From a checkpoint of a small mixture-of-experts model trained on Wikipedia: a variant of Muon for the experts.
Below are experts of layer 3 (counted from 0) of a mixture-of-experts language model. Rows are named router (the router's row for the expert), gate (a neuron's input weights, with its number), up (a neuron's input weights, with its number), down (a neuron's output weights, with its number) and show model dimensions 0-191. Each number is 128 + 32 x the weight over its row's rms, rounded and kept within 0 to 255. Numbers have three digits each.
After each expert's rows: a language model's description of what the expert responds to. This comes from a sample of Wikipedia text that the model never trained on.

# expert 7
router:186075105166172097172117108208176071125212134114089038084073036178089111130098117081085108155096129139107148097179165154122120137116102145173117139139163133068121126136152107164160103160134159148152093090092130124076113134078134141114166079087105105135120147153184160112120127120164135133105116175165134164173152151108114156122139077119110098133127112118136073099140145150144150191138168137102136171085116109148100161130119080167113130114114164159148141150118155139130083099130152108168128144139115074182117134111143155132093200131049109111147110103133178164094114172097180187
gate0:103167132105143136148147193132136132159129078107072159110195047163178159102126141122183112156143140152134098107100128100127153114143145134210128093101106150124145155121142105103119091175161111176165111156080094120135121167105087155124161107092091109138124190031092128172106105108153124151146115116168117120137115131180110091142162125078166122109135109118154100138160095112140069188102127137179138156047106136083189136158103206078131126144080164161177096170149157107142127117132141070104119083159149149098138106119082154052062145190138169148121094119060130108136149131118139098
up0:115072105133123103153120133212125073192105134108122124114155146094052128184140099109174223174187113093125155155158157093191146111104121126085137134145132129144093158163124131082131120107105148116171210110157114109150088144115180115120116100143137104138148143169107092114158123090067152137122176174162144160134149141201099115099093111109130153151072151142098124128127152097125168099153130112184096116149096125170067143098157173137102114159086157148129173124088127115079175105133064174124182169098194110089120149168153110143144088070124110109192097077087135132107116140183108117
down0:211078171137127141123151123156176120162109178119142112150117133144084162128135134158133158105143148121172111155125147164174128112195143149115208099157142126144162164138099169173155150087187186187152099142140096189069137075103091095101146096145118139133157174153102110124126169133147153132071112195142125091128122174127171118157160108147137135098099124142077116199130106180197134135166135149109125120065120084123156102110112150112165144109099075120149157152076153098184126149105161156127181129179175141096177133161155166106063119064144118137132117130059036121119141105128155160
Description: Nouns after determiners. Nouns and ordinal adjectives right after the, his or their, such as first, same, year, century, season, city, novel.

# expert 11
router:183081115123149068142141106205198119117177100142093081077078074144104120101119123076093120174088145097121120087157136118121144146086105123159117134160175118084121116148146116125142113144125168160158077137094206057102109152091107130134141092105129059108101127105158173127126164092186145109112150143150118199133131195127105150079143082095120098134149080141135093068124129127128145184132121112079112138062120112172095157122095096145118144144149176148146118180086174200108076110155160172127129170115130122170094109098118141140086147113071113160152100129159163157113076171126142205
gate0:170135140142122140146139098172104164121094113112127147129083083133093136084138187141149118135102143127119155131138204152138138191124109130174127127165142133123133139124098182143094097095083061110153123190160085095189112164162129135155129193140110130128060147188147180137128135145158117083159116096107164114084088143111154107069140091118151152107113140154116044144074129110171173186095152125150111117077120158082161173102105110116134116171167113125142137162097199148150146111147096112180119102103173112176206121086153123136119088134106167137198162166133119180154033166156083168
up0:155120141133112154170126133191087152106092114105126102117115152093115087103107135158167126088078089151122115156123134145123138185167107141128080124107153173118159121121106188158113100112212108091080139107135086029150167143127153117168168187082121120159121090142113180100143113084156113135117074119107110095083112137075154174085141070150157091133112123098153093120110179157145160117060147175136122083094108175075142133171111138134065134098099131090119147146114178101160125138139101169142164103121142128146200161099103140159158131104105171113128163223155100110171082160052132188
down0:131123159134054126126113110137115095134141132138034090131133141148103054123175121172139125100181165116133108148119110057171087151153059103105138108167147166107166142130102138098148141109139159174144060126142162124142165132136137119154150125142093137135057136138097145147130177159093174112117143123137130118169100051098157149163094106102119118126116123166170116126109157087024121095158124196119137184116140147126134143080154135064130124096136147121111074131170095076159190052168128064140144120125166175157150127168033141149104161099046108156138140140110088160112136113153135149
Description: Table cell numbers. Pipe separators and small numbers inside wiki statistics tables, mainly footballer career appearance and goal columns, plus dashes and "—" blanks.

# expert 13
router:196100109113207072177170132177172113094153117151106085117074077153061114107113067118099086149104128094115099092151142096100140150145132144204076148146171124085114091151159133120179108142112174172140068105122156116114135134086154135110145151103123049115118159125148135134139128081175169137127111140152121177191153180129068174127102088135084099102153134091150092088145127159130147159164140127108136172069096099142116157115062101177102081176152145132110150179106145162119137129171143163142131129138123103169097172112130153152084136121046159137189122161124180135146072167109161125
gate0:115164126102089134141165105102143146078139120069135104089160095104161106114085097122111150118139154112150094119170109108136154132148115164074145149127088190132115127133162108115092123155140122098127127151166090158144157143116171075116137146061131090153133076084139204128085145109118125154102142106111129206145144112107164155112137113156186153157098099127113151163162074077185099142124154142135086140052105133102135111187107077140161147171125103166156082169115137075153086199144132117129144167127149134157064194160111109102175163105143142188142115139116200169184225188075145163
up0:097130095186152096113115130100089151174122169086114114113157099104144152115091114139064119148114130103076136165149145115103171116170166140090125111166111176113188120142121165084203091111114154151175102162173118181135105084122131099109117131110048089137129123119103174078113158078159115122076170100112088114160125117168113148129173133197192088144120135114106115173155154196171119116128177089124035075121125058074128122140183111158104114155148132143143112115162162119164129142098123186128107161104141094143091119130168145065148140091147140156141096068107211181133116133107178116
down0:093142150158098097202085147123160093127134151113154113145176123149159077126122184160150154139125172189096124150141156161158160098113158130076155095082159059105098100121055155091114102079125135121123142090114129133155148114117041170126112129148149119184091130119130143153145148128021041121119096080141114167116141133113088092126173099122135105105154147155163109105130177149172049132115058095162194153147177136190117132128180137121168137144122113108112090188142120174127173121160106109089138147098063116129113095172119106112070169113123124137102069090130124070140129129154129139
Description: Coordinates and infobox values. Degree, minute and second symbols and decimals in geographic coordinates, plus infobox field values like "Least Concern", units such as cm and sq.

# expert 2
router:206081092161171086173130120213161101099191139122095056106105067161132106115117133052113129160119167132120115119175184147134088121133097134169142188147179099070137135126163150119168163107109161144143069100116163091133126128120137115120172088127127049104121141105177131128101125097173158074094150162131122146167150215124103165122087102141108082161142139130132105067137113184139157155150128114126140144085141152168089126069132126152102144152190165174130111217109168124108093131100110138128154146143110092173129110122136101141074166127121102102161156160134147150169113131100182180
gate0:137153081150142152129123111221115150144059114068088090134072141135122139174164124104109091075152141164083101113119107137090137162120067133141095114131120153156110187123133175097082103128176070123138125092100076189128155126127134198105164077119112109082095149143165132128199090105137208105130165081140118126216116126141099140133096149145166127142131119089117154160057117095140145135072122068091117158132123184120103201132153173082167097133098160140112077152157120127122133141104163085155080142138098171158131083120155196133086125106129103127114176094099120196147125136131125150
up0:153188127125144127154155128160131162146159140146134119149126138215125164176179171132165134119105106148104122105158179127166121170127123174096107103143114148143118163142104216105134186072198095138147146146232092128165108085132186168074148124099118184105110165140073130140099093121165141122071180134100136179155066124159096098102118161106177138108158159073109086132138066144112145154162140116146127138067153107099147168138126086148190085115147166112107092040153119128140146170084116137134109154094135124198154126136203116132148102083116167118121149120128153101156158149132166135
down0:094152148127112110163098132123124206109081159130152121121185151180164156160062108132151153112144121089163166133100179116129144181130101093116161104149116164131149196114147131134102164126128070078104185147118125165137130150120111119094123094172125143132118078137122122059134212158124122118170100124088174173156177147211137075114139154117138143020120125147113136128093152113107139181167134121174120176110098124136089151151149157170238134139144126142144109184124084169131162112127150120135066147152134090125114114124159119201167111123178110053146127108082090125163092109110153102
Description: Table row structure. Line breaks, pipes and separator rows in wiki tables, plus header words such as Votes, Candidate, Rank, Apps.

# expert 5
router:182096073153171061191146142229145095100166130132087066080110064155134147146102142068102096172121182126112132088163182120086135117083138115147132171170144131087135109124125137096150099139122131154176090110120129138102091147081128115127152080135123106152127155092216160158112133114169158148121138160150156154160158149143093174082103122114092077135153088173173104069159134135112135185162119108097135108032114131131121145127119114159078098177154183134155119196076162172108094099141126140161117139152145100167122143127151142120095136120101166136161115113174180174120068147111158146
gate0:124135164113105085107163167158168112143092158128119155109143117134110151159148211095143160124191207076115142102122123122073076083118111127123141138138119187066148114130124096192187128121138105162103136089150155099114120138161104128208126133175131168189110108210131176136141093091147114133161173111103108076102126185123124136123114174180162145170167104120111139077158079099124126127153128067101149073068155131088119144122139085167077139117119139106146084113060152159173155123166162150137111209138132126116150019123130099124108133158098150099114126142106165145138127114071123090
up0:105191146089125093145112144125225123121115142182145150097172152131163113093161176096160177144152159113125169097133154180087093090078131172130097128158144099126151143121076123200146111111076144135114151112139168185098114113113122162139137106176134086158112126212119135131172098111101120101174199157119111173144120198103100109062143148172103113176147126180117159095118097134155136124147124098112147085045122163107106155171141064155091092136109157067089077133107206163135129143162123119141094180112118130137144090126115119137141169139105163127136104169161134201148093083129102077
down0:172172111166137126166148152077128110182141120135156135068125109127175142066086071123154132122085076129082132129156135118153039148069085086146169111125132126119044115101100133109161123159153087104106163107174110061125079168108096098205147060133146137138136091144137175129101132108124133137139118104179118089136078133079122099118153184160191127186082154093150145179105111144177171141105193186154139136148137135180118090183121091102124105137135125118052167082098115093145165145131154123136178115197149144103137102106124134101147149084138141146112109076147134094132104097120145179
Description: Birth dates and parentheses. Biographical parentheses and dates, like the opening bracket, birth years 195/198, "born … in", and the comma after native-script names in Chinese, Japanese or Cyrillic.

# expert 12
router:174064115172152061201136123194205085077179154165063071110128082142083151078121079075103094161113146133121103088168180125132127120150067152174125183153182122086126164172142117168151121171144161197128078161083156150089113158118144116081159096119138101110119198142163207082113132083156148157093156136165123161159153143109142163123129112139110098130145097157105097085161156156101113168126144096133113140131112095165094164110133124163121115162164143152123108116079131144107142123131131156144116161135098079158092176145081125139087189149117131117182126117142145153101130120112178164
gate0:132146171184152111183127173098120106133106121179159141102156115191130139080124057073118122084129082131142069159102083129120129181114150175143127103086137165087127125164129113127178097118144157158144131173104126096108111202133160117087154097148140090100100133172111076183180097136096191099107108111108123150165173121152140141095128142148065094062173189076095169105163110106084145127077162078112117163119134098092112103199122117164116132152136110139152157096113127138116128100153112057123094104192171076103105152148145094137140158071055142139179146138139149162202134151137124092
up0:089142160144149108141168181142153147108092154125164115122234120207136126156123091107116111128119140149150100108189144158119169156107133121171119102121144213153179149114143113140111137154111147097136066154100170103132124139157182182153125087149149144068206142133105154121203130137145155109123157146154120146149129114170189187156102114118064123139112141124085093103156163083096054163102108177131134180162156078130106103130154134150119109076116151128125146136157071107095199089137126136134111127137156075108075135208122108126145163066141150165171124106104090172120088156115059110
down0:101114126067169206172180074096146118188146144118190147123062163149117118078113121141106167137144135145091134119138124152154119071122107168127124147129126111138089071186146210100227090143132122082058120157122121172113158140120135151107072151111138153122158115126130118185138126115162125091167115139153113120186236081124082138127123132157169118150124157103104161085131143149120175091140173137126160154087115126147105105101109133098135182137169155156129089169090186125138185169142187112136103104138116105095165148104110140147095173107154130086122147206144128093131130122057143092
Description: Word-final subword pieces. Final or middle word pieces completing a longer word, often before punctuation, such as auc-tion, radi-us, robu-st, acqu-it-tal.

# expert 8
router:233082103133186095149120148174202095087176128151073041095085038201107122115102142093105123152114191135102100086189163146109123118111101125176125186150157131102157127147148140139170100141152148159201070152094166118077104115132093140137143069087111105155123149106186200119111142100177136123125128127165125107191153159142113174113110095097127097135143094152156076072176145140125099182157181104117132139117094096119115165108106118180114125125135169155141128161093146146132120103093150111166118147104089107174089141123129142101102160144107121138163090131116147141127106124094135170
gate0:113147196114148124083114116108165129115138095167155165149082104139123106119139164116125109144071140124201158112135112144078142134158199111117131121161107090165141141155125177148112102113150108146120034125088204145132128171107135094183170111158096133122138078179107149078174123174103125052104174123175255109084127134139128082104150160144105155131109145134128092135158166121117157124164119151067124096067167128063118148150141120129090191126080133084092117153156076104142083169144099096165096149139132089138136158127149115071151152085141124124128178134141175119147183117096078140
up0:141120124062131116115086092113170168187097072148144112215141086118126095153211139096136066171136155144165154086153145127118118078136140082131163139175147152031140145173115153087180140106082067125137111160113185133116128146179135116178189136073075125087145133108085162084170144098121157149137110117183182123116124126096091085178146103070116139155116127111156136130163099128118134208096158179119102105113151127117134055193127129126153159091129104128090116076115120160134100126146105064179086140141122171160119188153102123112137165119115126115119137127168161142130160137097100109
down0:082150131161180143115125112092173174134081145124128092128087091109156103146067150132092108094150095124099159132137095134151208160063109109115139094133101056162127165085139126106064189161185155149125158132129066119118184123088138146177134143103176069133114109103091124085149173133054101086129140097153152080138152078158146154097106081089208109116104107144160134107092069148079090069126128090104129157194099083131113086159149094090086110059153182136101118105137129109117135140125121172125135169172168107177121152141066158142161147113157146111118140165148129108153102123102149166
Description: Occupation and category nouns. Head nouns naming a person's role or a work type after nationality adjectives in biographies, such as football coach, politician, studio album, band.

# expert 9
router:220066103154203036190151137182202109090183105149078027107111044198107121092122081079111135129129157096098105110172194115074127106108135121163119153114163122088132152142151130146144119120127178160166073151139135109076108126086127138123143093100117105125148136100168179104088114092154133133102140151139159143167165146152141167102129104134067106137143111136115094104142141172116100185135139056088144120101086138147100145136111104155127116106140141140103176158094132140129134105084143154165127149152138077147106167114123147164079149126101143147172101126153167147136102129084166171
gate0:162076093123104112095142089157177145176145123140078056055084151103088129138156175110115115130108126107159150102117128112184175174123147074108049059107119105090177130156108127146146116136086153159082140095143176147166115118113135069152169135147098136132160085183112149080119173148158098137097109095132071155081087180103136127127132156132183111160095103092175165213146115140133124134079069127135090128122110168114117099171148135113156136141126110169167070120131200142113130147120112157127159150116105071129151101073117166143153132134128175076101109135106050142143111056086173118
up0:151115142160123148153068172122163129137100159187107175165089116126176063152145105083111128064090095131084125158127104133108122109163128114119131166167099146103079105115099176141093132119157126080156107102123085110170191108125100125057107116072132136061166127095102127195093119157091137129136148133086121145189186085132125141111138155102076114139180099210094170113106185118106171121104120155134192075061109072101139151125142121130137137158072124138116137141116089149127159139119100129137063103177136161080077141157160104082112111144099137108091147135138143054081162179174078158
down0:150185086105115079125145110155088132120146095111115065116130120080128142131132148152109147117061170130129105112123100153162142123105123061151141089121174163184137069100058153085117142075082086147083190101147137096139139131108098089096098129091170128101091154162090123108115176130121118116089163105119145143144114128117184119193141103135124150107081166148186122103096119126115145114194120164077151134129138095116127219103169165101116128168133130135206090170116129142126084149156137151148111163157070096166146196193062176147136125136108143138172112079130154177127047128080072132
Description: Name-initial pieces. Capital-letter word pieces beginning a personal or proper name, often a surname starting a sentence or following by, such as Bl(aylock), Sw(ain), Mc, R(ampage).

# expert 1
router:190079142158164067170140089190138091093179109151111072087076095145119105159147089092108104152128151134137106115174173112131110146127105112151135149151194111062118103118157153112143122118113128153143096152112122118078121168068101144083146081085166130120121167111168146080128115100204119080128166134163132131127203125138095175100137124077094111121138128139141073065137104168126117166137124151090130144105105109149063172092111087154068123155140190148153108142140180151175096114093143152171167161151116105173107131106096160179143179171076108153135124097185146151094048164102168154
gate0:139153080114206110156171133132087107130179211125143147069124099142114154075141177127108146134173101083082149112121149108145182120072150133156125188120182118096100098122154120122101097138074160037153152115087134138162153128156127125158108156093106114051091075159158163082102148061164185151145189106130113146115104156117126115150116149124159133166114147171070147107124173096099125145100137170171074172107129166120120074097157116126115124168143150110170098203173141123161165141179105122136098087098166149146113097131132163105093163165085109118099149110118124171153132108208108085
up0:142115100122216130202156176121105140122165183109133135126163097148144167093164147135106155133158095152094130095110161143141110156104083150156115155065131195127058094126120134136118134121087167081114157107100092110161178154170162138156127145081115167086073116152150121107098205077111115134109229110133091113070134195138163223143137135149145108099198115135123135138136124069189145093127166133111103137148139126090115154148203138159168100099173155086160136139124093166168122118126125154124118129100098171125145121128087150142089132170069157077100072091127105148129095111175137139
down0:103149081104146129120121168157113168113154094136187158104139138190093153082148113093152061118126150100125057157136128160124167169098069122112130165150077120112129110144139140126113163111143157079151159113100105149114180126153111103077087155168104096143149091132169099123092173083147136105095143095181117146055128092185121099160084105122154193100175072125115097171138123094190093177141112116059173136131145181083146094132094191147144143111136108147159189092089154182145095092149148122140092125122136169135076113124194146127172154100129095118098195160129147064118162062134099156
Description: Articles and conjunctions. Function words opening a clause or noun phrase in running prose, mostly and, the, or, than, then, and sentence-initial The, Its, These.

# expert 3
router:198121083142151042222106101225142109123167118138080075074135062196126146126094096066114111144163166112116101083186173115137131127132129116168130198190159117068127103128152140137140126124128129159144105106139154098131103144125117151124135113123136044114132161115184172121124125090147129085094113125162107120179174165138123138119118132119070083162153129155138082091153126162146141197125146123088141116082139120132116146080106120152078144133166182165136100168108158151134116105072174113131170122126118104181128130111148102126068142129097123141109144111160178168105091174116189184
gate0:171147118133127111134131174188142139173149167137104096096134166128195145127070055116103105104138109135140123143118136117115214111116104094160129162145087126091141048090135089112168137111149137092097091092068131163142157152147077141192131096118141150103145138093122087128122184125121129148117093142131138133155150177146191123152139107145182141117146164102082114106188135127103074163135085073104124076075141096142144129126073094133086161109164117165186093081104133145090059098099179182126148179152202107075189121145100138164122089163114164076079118174125088152127113116183107132
up0:121087109141098147126160087127091170178115143165114152148191131155122200116138181189154128154161140143133058121116145131130126101083184116141091154054094094065077183109119132135099137178146114137087050182153166125122091105088149128104145119094147159103086129126151135089098107143097199095128133143133163120190097151122058120123095128139047132178164114191118175123121165111078088134143129109083109166174127124140137072157124096115148129126124137156150131104105127093167167154081135156078125113153113123145081147131164119107169140085151108076198116121108157107140155118045097187
down0:153083133129099122124110170092190116055120172124100082204110116112170146142154093135116069087172134153117093101142180114131155102090144072138121150123133185094116141103142059168074111141088118163166094102076066156128125138149082239148087187139170163144164132099139115113109119145094068149128100128141171128207142139144155108104167100119079132100113060150154170120101053132160119135140116146131157146133123115161116146136123119128140113111130167123101136081072192148059133114130166103093090127121150101148160107134112156111124106054188128180133126141132181123114109117193121126
Description: Section headings and breaks. Wiki heading markers and the line breaks around them, such as ==, ===, and the blank line after "== Species ==", plus list dashes and heading words.

# expert 10
router:130074092131169102213131147207147120075178128160104065137117070153120144091110039082139105137144198128140108100145141133079077136129140094164102179141170139113145133159178130154175143138116125140130084158095196133134134124114146166100147102088141096129135149131147161124117114083188172125088130138162113134167123181129056169117135065101093102149149108116166095089132131143091134228157155115163103127064113112146118135073073104165066106096136170129149166212108140160110128131119115160134113126125120131186105174128091130136091149146100137117144129154123151136106111119104210152
gate0:146114132157147092112153074174162081095087116125117067141128094113123100115168217114187105071132178144124124145113094142159160122132113128135099141206113132080137172115134158127128162141195134127131132095153163129183092117116091132112112110107123143109175154130087114151079061149114074131165124188146134111101003076130150124135096137103102142049100132146149156107103143148125163142137102119151091108087158130136128143114149188160181114123139136123141076107087071120106149144118114152228069126152127153134170152143144078114100170054164101143161123138090093102097101085151153088
up0:143121168149128159122151057173149133152135099104133136130150099113115146139142130095167149126149162140115128125141138169192089118083177155195131160175110090130134120142128186106197143129165188072106114132075075202102085158144096137121167140072102090126138120146131124171106105124147098134063104152090108135120118090106084134209107158132123099074148137135156144170146133078116128115187130182148129151091132119161119071133128202137105076153166145154125084146149159122146137130078031088149118137145190111102176148143106023093115171145104099161157143153134105117121160102167129067
down0:148107080121111059106106142143139145126190137112170109142106098188087121122114027136147152120128183188131148119130149116144094120077088121089140119175137096121154157146106107102163131123131094156049085141130153074186190104146082168121146155117131120159166113093157100182173094123162164158166096135109169112073053139105098089129107139106153102155122150161160132153160144130106203112144082103137101091131142118112132101107148143172134184127191133156183124133129141166100116121096086072138147115150083067156087097116159165110095111149064123116120159196061169122155112069144101106
Description: Infobox field labels. Field names at the start of infobox or list lines before a colon, such as Born, Coordinates, Owner, Genus, Postal code, Website.

# expert 4
router:173040077131168028151130116205174092101184138139092076125114059144076061129134103088121156119138105101108115097147193129116136105108151138159142132154180092064136169170150142120147144145128165177166095172051130106087091140081122152099146102124133153097104121109155130136111112114192110165131150162145123152153191145139141131135154095094093088159142075126143100063146145161099117186158157139117101133140102127150106181063133121150121100127110198149140119130104138153140131122089134113141101123152108071172107174113104146152089189117096120179144082131141169161121087152098156161
gate0:087125062150099079128110105159129148134161148111115166157133105112107081095063096096148154093155072171107094113140133065125138140095184124196133127058122164107133143118130100126072188147074120120110146116096155076171112127146111174162197141166104127099126162143062190155159115210130120144129115125137154147138118129136158115133119076120140120159181059177111073127151180142145098127108177086149162079138166143091076107082094126183148137129127132101130127126146150146147155176142139130078139094143165091129196080111104116171128125106114153147058089158111133206105098159063107124
up0:096174080138070164119083097123097125109158180145048136162102152153131088190070108101146121082152080170085119124159130100130150077105155093170117149079129141116153161146119104076146204138119096098072165125156169103130125136151128167105171125136106117117155196175073125175098128165134153118139116137095134140123149091120133135147135106139147099129175078184121096076139181080152095088067209066139137044161165099063104099109105109157145183122132143114116098117154140136155136154144132145076129099115136078084165121085159130120113151094137145141098097162189126176130114182099096128
down0:128097157193094126083122116141108105145159130109080103130071148097128093142178178079153169143107108159075181103120120119160165125087101129155158091081122159168122086213163150116115198121142185110118164113107089063105183135143084132149136113137196155058128114183137080178150137131118142163185108129113136171094167122150151120170143147098129160127174104156082120234086096145140119100107109133123151125144145112130079078097060142144150132106132130121168063110156056145129118203118128133142141149129148163135106089076138130152146103149089129115113100174081170133150082137125164102
Description: Quantifiers and degree words. Determiners and adverbs of degree or quantity, such as such, many, most, different, more, especially, often after is/was and before than/as.

# expert 15
router:181036086165174071135172113200176101100140138171100062100124046163083112111117118079109127147089156121144137094164166140116083099125128144169108168150143143092161173125167101134143130134159120155139058135133121132078140126067110136130143136101102102091107168144204157096116096120210166130139149135127120128146149168132156156109127114129081107140138079140140126074147122161129114171144136093080129152101110112139114167122127101147062095147170138183113141179118149108113134066110116140147150172131138086143143124118140155139056148141060146172170125119162198152088106135066176194
gate0:164115148205100158113157215170129160100115135154088110149119149112150122125167079133166075153144153138129077111112127107100161110111136122137090147151082148094145100056172144143135140067106131155176121178144164139104127167140104080122157080115107134144153112154108161189114144107166146100177115134086021089155099091169168203116108111155158118191083183153110147109172123135126094106129164165097138123114095164107080139128095139153126135074118088170105175131109082118110162117112128116161151108141107095123123109195131138091137182105162108162166066131095177092028145152131121146
up0:073105117110129108107082143203115104151090185162104117112102162123152164146108145136145096124121136113143179139154129168138061140108117124128109147128111147111079160187136073150112113146170138104111164108131125133123093109164086102109097150152145199069158108129179111131102121105121118189121104062125098187122162168165076144111159124167152165120150134192123122073148169116141195086173088132156040149082174192086135150093121163074152121174121115085168052116110133152151128140138135121131144127170117198124154172132124089111139126169083163118155114129192067171161132147194093097
down0:116142107140115153111159152135144166156191112081116150156145187184184101135118077130124185179174124127087141096094165155096158100179203151078065052099153063097128149061143125088093104103103184139141058156170138158092118161139143110177129123108149126204171065149179124149123127080102128148084121169135165140142127135151125091105080125100154162119142121089139144137114140162104090169138093101128126064167120140154116155101150084161132077088125088126105182170103147096105106097142147125167176134134185150157093153157129163127099141158166172104120139123142172126178190149141160114
Description: Place names. Countries, states and city names or their endings after a comma or "in", such as California, Texas, Slovenia, New York.

# expert 0
router:213096103126159051199106082191146101143187110158059104124087071162083101161132089050132116141155142125125116095162203164121137097119133106115103126154161135084110147152126144143153116133101162141162081171113149101058110116089113131096137093084132081104112135115194182118096146114152094148080146158125137112135171137149121138117171136123121102140119160155128105076136111147160114151132157108100137134111116126159065157133140052156128119108130166145145141139104162164159126113099138119129168159115110062146086195092099121183110184134111087141153135091188124161124085163074206179
gate0:139130127126143112129135131133120172181111091144201146148152137111115154122141143147156133153122199141134141185108128115114143152179134065147099131087120073161105151139112139103141106181113144108124164100168110128088119165126103094125122116080103035096105094124105145064112100046153129046165154116163127131122127135123111116154086040139119135157085112122186040141113087152170173137117148160118158087145099123142127191077125100149187131108139132108147164108112105086153116043108102102130082159094161121197163143070158078205133115116124139111086124121075161143189134146169148158
up0:205109188146128124091162132112116214101109152193106148179101114158167080112130073137127117131062145073168136102114168128108144137163137101098186112093130152131097164115135117128116148172127151103077065124189153115116134134129136136179085132110173119087170095150150143084095104088138128152053166115162109109121116128127130123186109178124059116143113108173142077200124128188151086107186091158168156126146161143089097133089109076139150149081134163086106132137133163105162056075074158115101149109147133101127139178122141108114101061153087163124105117055145127130164109154139118161
down0:124119128143112148153147146105082123146085147127057117109154107169118058137095085077133115166195129139146128163097097121119152089172132153208164136150129150161152169116135135141188129136112091090085160144076064158204062127163116118150168130137137219159054126160139126126096093149124104045107159131140155157123112133169158154094165156154138119154114107144108136082149090151065080110127162146105165092175117110077133131146205128117114108109139149143040128141158097143075118138120140085142113119081174145094140073095129145143184135122096110124148163162132125078179181129164099137
Description: Clause boundary punctuation. Sentence-ending periods, commas and clause-opening connectives such as which, that, while, However, where sentences or clauses split in prose.

# expert 6
router:168076125145171070159151155197192106086181126155109085114128069187093133092103136072093111180150173111139115080132160133117104111124100130160126157138165087124162165147148118124099146166122154165148046103120199072109133178089129126115144098078149096135130166142178185097103140106179153089111170125135131148160151145155127165125093086081087104166181087125169113057160120136143114158127115070089113129050092108144092153127106102168100117120153178160121146195115160130155100068124164145115135174169147093165120123100125138128091156143095109135161114163153133162103078132095171161
gate0:135101095144126154125078104140143207156101099158120128078188162116132119126141145086132133101129064078144132105123129133072160093193092130137130148097131142132126138162164094136162149129159113153147073166139172155212145129180113148121103203096105155106135131159081177135132128144098140128116107138169147084105132079173154142103123074121089100166077211163153136122130174155132119157148075078098181158165079137060137117144121121146117141109110138120099226180083109162173163079120092170155087137099093136110151123085104146138141107172110126126207102163096155131119118135145192188
up0:148120118144166156118185137135061115165143138126110110108117183148169119117127173160098112172159070138148175134113154101107121189074135131130155092146130112056113170072110127092118142171142148087040104092121117079146130076091096210101162113171174099154117176133148204145084072156125137120154119140140108115121182157143187142139087210170166139135122075080146143122054136141138117107149121113086067162084111109167168181145118138157079109128144159122114185107128121141116177112148132082131158133132150098136174125137139084150103120132130127117101113133200116119084170146080185165
down0:195134203101122148145140105094118161092121091158124160117076209121134144163166129171130097145071137143098124133103094119153109109154189123103096128099090133136133108107112174066123096107167151059164119149103121157161177148090111067099110134144144123170106095070067117142080064151130116127160139162137174155179105115128176062087117142125169176127113055110168076148159105113126123171130144206115092102147147152142147099138156115152115100117096155120085079096101116176112088094145125119114091167109151070155097108144171073146214146157160165099112120163182095162124125140089143144
Description: Name-final pieces in lists. Short final pieces of foreign names and the word after a name in cast or credit lists, such as Wong Ching as, Kahne –, -za, -ko.

# expert 14
router:199074115147173059160146112187176108114115119157088029082087087156127149100096111047128132167104152084103128066145142136110130143111118136152164169124159118099115152177123162131117086112150154137143049195121128067119108126111096176122163123091176106143106108124197156155107103099156137173116195121138146144160197152149107129114125136106090091110130145174114111060128132095113109183122155083135115133109112110113059164091120107143075131122104170144116133151098155127101111089110153106122116107144154078175114108146119147146085213122126124131150118164199183151128102171124164153
gate0:124145195074151099130190133171089148143106081127159146133183074160103041115114064135146148123122138135070202132148160168131146161102138134130143137111116116188180108126120138106115117098140133097097152086183051096126177127145099137115140137105078133154153115126139160143134161144100113145126123134096100159193143098143177146114164098132122175217122125179168113062063155166149143110132048170104143127122090134130143136130104115163162104179154125136138095120139124100065105180156169138156138165099121126134074127106082221078169140082125152151185147117122157145143168156077132129
up0:142140110115110160096092145123102162115092120144151138139081144110129167119094176167124153093120084143179048146104166135139170175111111126127133155151173146108167139128157112143108093033111088177181164072143158129130091103058159053065091116177107060110113127132150092094138119153121123203125147121123133103101199138142120120105087116121114071130121104146095127060098076122171160100133190082145120169095164143206127169067139126167065103164123100104112115107127110122160178147135131098122147107199143089115159128157122149167123114164132099123134163074166121172092162153136175138
down0:123098128165075057182137135109162110151200107109122114149075080075150117034135167179125179120107144105084163159081099149110099103113113095093139088074158134136193056134136102092157157108114077118111147177111159091165170121141140165074116123138032104141139103127140144127147145162056133119166120065123132096116106143087122126128128132157113142115102119136133146146150124067141132117101110132111125100130145186148140142128108113208083139127133154064143148166082114075100114079131165149084159048176108073179099121133133082110099137127145144143100124158124143097092193155119122092
Description: Main past-tense verbs. Main verbs and auxiliaries after a subject in narrative biographies and histories, such as became, received, joined, made, signing, met.